config.toml
n_layer = 10
d_model = 640
n_experts = 64
experts_per_token = 4
d_expert = 128
d_shared_expert = 256
activation = "swiglu"
moe_layers = [1, 3, 5, 7, 9]
router_score = "sigmoid"
normalize_top_k = false
routed_scale = 0.5
balance_loss = 0.00242
balance_bias = true
router_noise = 0.1
init_std_router = 0.00608
lr_router = 0.000295
n_head = 10
n_kv_head = 10
head_dim = 64
vocab_size = 8192
norm = "rmsnorm"
norm_place = "pre"
norm_eps = 1e-05
positions = "rope"
rope_base = 10000.0
rope_fraction = 1.0
qk_norm = false
attn_scale = 0.125
tie_embeddings = false
parallel_block = false
init = "normal"
init_std_qkv = 0.0159
init_std_o = 0.00355
init_std_up = 0.0159
init_std_down = 0.00216
init_out_by_depth = true
optimizer = "soap_variant"
lr = 0.00144
lr_mult_qkv = 0.7
lr_mult_o = 0.662
beta1 = 0.95
beta2 = 0.99
lr_head = 0.00568
grad_clip = 1.0
warmup_steps = 200
schedule = "wsd"
decay_fraction = 0.666
decay_shape = "linear"
final_lr_fraction = 0.05
batch_tokens = [65536, 131072]
seq_len = 512
doc_mask = true
z_loss = 1e-05
train_tokens = 545900000
steps = 5794
dataset = "wikipedia_en"
Below are experts of layer 3 (counted from 0) of a mixture-of-experts language model. Rows are named router (the router's row for the expert), gate (a neuron's input weights, with its number), up (a neuron's input weights, with its number), down (a neuron's output weights, with its number) and show model dimensions 0-79. Each number is 128 + 24 x the weight over its row's rms, rounded and kept within 0 to 255.
Before each expert's rows: a language model's description of what the expert responds to; "gets" lists some tokens that make up at least twice as much of what it gets as of all text. This comes from a sample of Wikipedia text that the model never trained on. Tokens count by the router's weight.

# expert 17
Description: Line breaks in lists
gets: "\n", "\n\n", "  ", "\n ", " \"", " Jo"
router [119 148 135 128 147 108 125 123 154 116 165 132 126 107 169 167  99 178  90 135 143 141 138 126 135  96 150  87 108 146 105 151 153 136 163 145 108 144 144 108 157 166 132 150 103 153 163  85 168 102 181 134  91  95 151 161 140 127 109  95 161 141 156 144 139 120 133 133 164 115 171 136 135 173 157 119 146 160 128 109]
gate0 [110 140 140 164 120 113 154 112 127 131 186 143 147 171 167 117 171 121 119 151 109 148 123 130 166 123 122 104 136 189 131 129  99 111 118 134 153 141 168 171 108 108 122  87 134 113  69 118 131 143 123  97  99 146 139 114 117 177 123 129 166 138 140 137 115 102 107 142 177 146 115 122 156 113 147 164 128  99 147  95]
up0 [135 103 120 102 127 149 119 148 135 117  71 128 138 103  89 166 122 133 132 128 129  95 156 123  96 140  99 162 132 142  95 143 151 175 115 108 119 116 152 147 171 116 130 125 143  99 215 115 115 120 130 123 192 128  85 133 131  76 116 137  81 145 135 133 167 161 118 104  95 112 104 146 115 135 107 137 112 158 105 130]
down0 [104 135  92 120 117  91 139 121 110  98  67 117  97 125 160 113 141 153 151 111 133 125 139 143  89 138 116 121 112 141 125 143  96 132  93 115 123  97 113 116  96 118 140  81 124 140 184 107 133 184 118 113 126  99 133 126 128 106 135 139 142  91 146 140 141 129 117 116  74 156 129 121  86 145 118 128 141 170  96 136]
gate1 [112 143 137 132 151  99  52 105 154 135 119 156 131 108 121 132 106  92 134 115 119 105 102 135 103 153 170 121 159 156 125 126 136 109 110 168 122  97 179 154 179 157 146 120 122 137 128 118 107 140  74 120 102 139 129 132 162 138 120 135 123 142 136  98 106 158 195 152 134 142 138 173  71 139 124 157 125 140 123 106]
up1 [131  81 143 139 120 134 160 144 107 106 157 103 142 139 159 118 149 130 129 135  77 109 131 103 139 135  69 124 111 107 112 123 138 165 143 104 121 117 111  91  74  97 120 124 172  95 162 103 159 137 133 115 140 115 137 142 145  75  95 132 137 127 115 179 146 107  95 153 165 115 133  66 155 121 123 117 148 149 156 128]
down1 [112 125 158 119 163 135 145 134 141 154 107 152 131 116 100  87  92 113 100  99 140 115  97 163 123  86 139  82 128 153  83 182 149 136 113  82  94 125 182 134  79 108 153 101 134  81 135 169 131 163  95  94 123  91 174 128 125 121  93 140 134 129 140 124 163 116 137 116  84  84 153 115 144 121 150 108 157 123 109 146]
gate2 [108 172  96  82 140 110 118 110 141  97 141 128 148 104 126 109 148 123 102 108 145 147 108 126  97 122 117 118 115 124 125 113 169 143 161 156 121  99 112 124 147 107 125 120 143 128 114 123 137 151 100 106 108  97 139 172 114 134 128 111 129 103 129 148 109 175 127 130 159 144 160 152 161 148 157 124 185 136 135 127]
up2 [141  83 166 166 130 133 136 158 109 156 121 124 113 147 138 137 114 141 156 150 111 103 155 115 151 126 131 127 149 149 133 146  85 118 106 111 142 161 129 127 119 137 108 140 112 134 122 130 116 109 159 146 140 167 114  74 133 131 111 151 124 149 123 104 138  91 139 120 108 101  86 111  86 111 100 131  70 125 131 140]
down2 [145 130 124 161  98  90 113  98 116 139 141 113 138 142 155 126 104 155  76 151 130 130 141 144 126 112 114 133 141 155 120 122 103 144 155  95  87 141 134 129 136 118 103 138  71  75 104 118 133 187 107 136 148 137 159 139 134 103 146 116 192  59 113 101 119 144 111 111 144 145 160 148 116 158 127 130 123  93 112 159]
gate3 [136 176 130  97 160 128 136 136 160 162 125 158 126 129 146 156  89 100 145 107 120 126  78 143 108  88 101 124 180 167 107 144 138 104 129 165 132  97  95 162 122 110 120 112 134  96 137 108 136 150 125 118 135 116  94 146  87 134  78 116 159 124 112 110 116  96 102  91 129 121 149 154 125 114  98 167 172 118 148  99]
up3 [126 166 139  96 146 136 143 117 139 160 118 161 123 122 134 145  79 112 123 119 131 113  69 129  98  84  92 125 151 157 124 128 148  99 131 156 139 118 102 130 124 105 149 119  92  76 119 104 119 153 119  90 149 115 135 134  97 131 100 117 148 147 131 107 134 104 135 113 116 163 146 140 129 131  75 166 159 102 152 114]
down3 [166  98 156 121 187 116 119 117 128 138 140 113 161 159 143 126 103 161 135 137 157 118 148 153 150 133 156  96 162 133 118  87  99  91 117 130 142 114 137 156 116 161  92 118 115 131 110 115 139 138 132 112  75 113 139 129 156 145 127 145 140  88 118 129 143 121 114 165 142 113 116 131 133 175 127 136 113 187 156 169]
gate4 [139 140 105 107  97 112 161 148 115 123 158  72 155 110 110 166 121 126 160 137  82 142 110 155 109 158 139 148 113 128 150 104 122 106 108 169 105 131 108 175 145 124 113 189 160 122 108  94 110 137 111 134 130 147 150 122 148 123 120 127 135 149 158 101 130 137 120 141 167 142 160 139 104 111 116 142 132 113 142 138]
up4 [126 109 102  87 106 131 160 152 109 129 156  85 165 113 112 184 154 134 147 101  86 143 141 137 123 185 111 136 128 128 153 118 104 117  90 157 120 117 124 186 133 126 128 175 173 130  91 127 116 135 138 108 132 136 141 117 160 143 102 118 131 151 143  89 135 119 125 157 159 117 156 117  99 125 115 149 118 105 113 128]
down4 [126 171 178 153  85 136 132  91 113  76 150 123 123  84 122  98 162 116 142 118 104 101 110 119 131 126 123 138 115 154 112 144  24 122 105 122 128 111 116 137 137 127  96 103 149 129 131 128 123 118 153 113 149 157 157 131 123  95  92 101 112 103 191  98  98 124 112 105  89 105 167 115  84 119 137 100 113 139 118 173]
gate5 [ 75 119 106 144  76 133 106 125  55 118 162 134 129 120 192  99 127 150 124 139 132 123 113  97 147 131 100 138 133 142 178 160 152 126 148 147 136  99  65 150 111 147 126 109 137 124 155 173 112  76  86 105 150 138 153 141 125 155 132 120 184 166 115  82 139 135 138  97 141 112 131 148 155 120  98 158 170 101 164 130]
up5 [122 132 133 151 124 107 103  80  87 110 140 159 161 130 188 131 128 143 127 115  68 132 131 138 131 130 114 131 122 120 161 158 132 146 103 172 169 101 116 135 142 150 100 104 131  98 129 165 120 120  73 104 175 166  78 154  95 115 143 125 160 149 113 133 121 116 148 111 133 108 122 144 120 117 147 150 159 119 143 135]
down5 [156 157 121 104 111  99  79 108 134  91 111 173 126 137 134 132 142  93 119 121 123 146 147 139 129 123 161  63 145 145  99 130 175 166 134 167 164  77 144 127 158 119 112 172 109 107 146 129 123 135 147  92 132 106 156  82 155 169 114 131 169 197  80 126 117 121 124 135 161 129 150 118 145 141 113 165 114 170 135 177]
gate6 [133  76 110  94 158 120  83 107  99  97 119 113  96  81  89 142 109 202 141 166 138  87 143 145 104  98 122 118  99 109 103 105 165 130  82 115 115  99  88 101 164  95  98 182 146  99 166 135  96 115 149 120 168 149 145 107  72 140 150 139 141 103 102 112  75 153 118 127 156 118  98 133 109  84 121 128 167 112 171 134]
up6 [110 127 138 117 159  86 138 119  96 129 141 142  81  96 154 155 158 151 113 152 133 118 139 114 106 112 140 151 106 131 117 115 171 113 101 139 136  99  67  84 151 126 151 164 133 102 121 136 110 137 139 137 166 106 157 146  85 128 114 140 154 148 122 133 136 150 118 160 119 162 105  75  90 110 146 159 154 108 109 145]
down6 [116 158 179 117 110 134 127 148 104 136 136 128 124 146 176 103 168 166 116  95 133 111 168 122 122 119 110 126 130 167  84 141 116  91 110 125 143 140 152 115 114 157  95 125  56 131 149  50 152 113 112 153 151 132 106 157 113 156 123 116 131 128 131  99 147 127 111 163 150 133  97 159 132 104 132 164  87 156 132 122]
gate7 [144 141 123 149  80 133 103 134  91 102 125 103 123 105 114 117  97 125 150 102 169 146 129 140 124  84 103 124  88 134 146 132 135 142 125 140  93 108 138 124  72  86 109 142  86 115 104 126 127 109 113 107 100 157 101 110 131 162 113 103 129 136 116  96 113  80 112 100 104 159 117 107 136 140 115 132  92 175 117 128]
up7 [103  74 123 137 142 181  99 140 142 125 117 102  75 162 105 119 115 116 144 119 123 130 144 125  73 119 113 131 158 122 116 155 123 168  93 139 118 147 189 153 144 163 124 169 152 100 120 151 124 126 159 146  91  92 140 113  93 119 145 111 125 112 141 133 115 132 123 172 140 108 132 119 141 136 113 149 174 133 162 146]
down7 [146 131 128 181 143 109 116  67 113 156 104 151 163 130 113 150  98 150 131 126 143 112 142 177 123 138 163 138 112 113 122 118 115 133 131 158 104  99 148 105 118 109 160 136 106 131  72 158 130 134 156 130 114 163 138 108  92 114 112 124 159 181 169 159 159 137 114 112 155 161 149 122 102 167 144  93 140 113  97 160]
gate8 [131 166 123 119 171 103 133 164 176 107 131 131 122 149 134 127 134 141 151 144 137 117 163 175 153  92  88 121 118 130 100 161 148 122 152 132 149 136 118 128  97 142 109 109 109 182 119 120 121 144 125 163 139 122 139 145  90 105 112 120 144 161 122 157 117 120 113  91 155 140 161 118 127 110 177 162 158 118 109 114]
up8 [124 117 151 108 111 158 121 138  84 139 122 123 123 109 164 130 142 108 118  96 144 126  75 102 102 187 116 165 146 120  91 159 135 149  99 119 138  95 101 101 137 126 102 125 136 103  72 118 179 124  86 104 119 107 133 141 123 110 156 109  84 122 144 118 109 144 160  75 123  95 108 103 135 157 129 136 156 133 135 156]
down8 [178 171 126 117 113 151 122 112 165  98 159 106 124 160 110 105 186 142 145 126 128  86 155 135 110 140 144 110 138  83 124  99 122 132 109 154 146 153 124 119 120 123 132 156 149 144 145 136 122 135 149 122  93  97 126 166 103 105 120 134 155 155 150  81 114  91 149 144 122 161  93 121 139  99 120 144 138 135 124 116]
gate9 [119 159 148 106 142 107 141 139 107 132 161 156 116 104 146 113  86 146 148 138 146 151 118 159 157 166 112  84 114  99 102 104 214 124 109 136 116 117 165 132 115  99 135 136 174 114  82  92 113  91 136  98  76 147 131 105  94 148 130 154 156  55 128 157 117  91 116 137 165 151 111 117 154 174  92 113 138 122 156 166]
up9 [136 131 127 106 103 132  81 141  94 153 149  93 116 121 137 124 135 161 157 132 139  94 132 122 162 146 165 101  87 113  89 127 161  96 114 140  90 152 157 119 125  92 138 105 182 154 115 124  95 129 119 116  95 133 114  54  90 181 109 113 182 126 151  98  73  90 131 147 152 119 180 118 162 154 131 101 130 122 158 164]
down9 [147 116 121  95 160 127 121 110 123 129 138 134 155 161 119 111 135 154  83 141 127 167 108 186 135 143 124 114 206 116 105 141 151 145 134 111 135 125 128  84  90 158  96 119 155 100 136 128 147 117 148 128 117 173 110 135 125 136 158 120 124  86 151 139 107 155 124 132  99 101 159 118  98 104 119 161 140 141 152 162]
gate10 [129 119 104 129  98 166 122 121 127 140 124 154 156 129 154 128 139 123 181 154 172 131 176 178 103 118 152 121 158 102 111 121 149 145 127 131 178 134 104 131 126 122 121 110 121 154 107 142  98 110 101 116 133 156 124 145 103 156  89  97 125 133 165 168 179 166 145 115 142 141 159  86 121 138 119 107  91 149 130 117]
up10 [108 119 136 120 129 120 142 133 109  82 121 151 123 165 100 154 136 136  77  80  77 133 132 102 125 145 124 145  92 125 152 121 148  99 109 112  88 132 128 144  88 161 114 147 113  90 195 138 137 140 166 120 143 109 114  95 180 141 139 157 114 107 104  74 118 126  85 108 105  96  93 189 147 148 168 135 140 116 103 145]
down10 [108 103 120 106 112  91 118 113 108 134 108 184 159 100 146 141 105 120 106 108 131 142 107 114 152 131 132 113 118 189 133 108 154 107 116  99 177 110 126 171 126 150 108 147 118 102 115 149 138 165 122  96 116 144  97 184 161 125 120 153 101 145 117 104 105 124  56 104 129 142 103 155 122 147 123 122 155 132 158 104]
gate11 [123  93 127 146 126 150 124 137 127 112 125 149 129 112 158 120 159 122 152 109 167 150 115 170 175 146 165 117 110  99  96 146 127 133 113  92 106 118  96 107 115 137 123 115 111 102 125 117 158 135  95 136  66 180 172 152 122 163 125 124 100 118 139 130 129 146 172 101 124 179 112 131 110 121 127 130 115 163 129 104]
up11 [144 155 138 103 142 108 130 104 139 146 126  94 127 133 100 146 107 131 118 145  96 107 131  87  92 110  93 134 151 170 172 119 134 127 139 135 128 139 165 152 156 120 123 144 153 164 100 137  96 120 149 130 187 101  97 107 133 101 124 111 132 128 118 139 132  93  83 149 142  66 151 140 146 123 117 123 130 105 131 133]
down11 [119 139 183 146 159  95 172 143 142 109  87 125 129 185 117 107 117 131 195  98 136 147 122 129 134 150 124 105 112 116  99 139 121 137 117 126 162 124 125 105 145 128 110 134 156 115 109 142 123  84 149 132 100 148 142 120 122 132 145  91 115 134 124 125 122 162 153 120 153 143 133 143  87 106 123 115 130 138 158 116]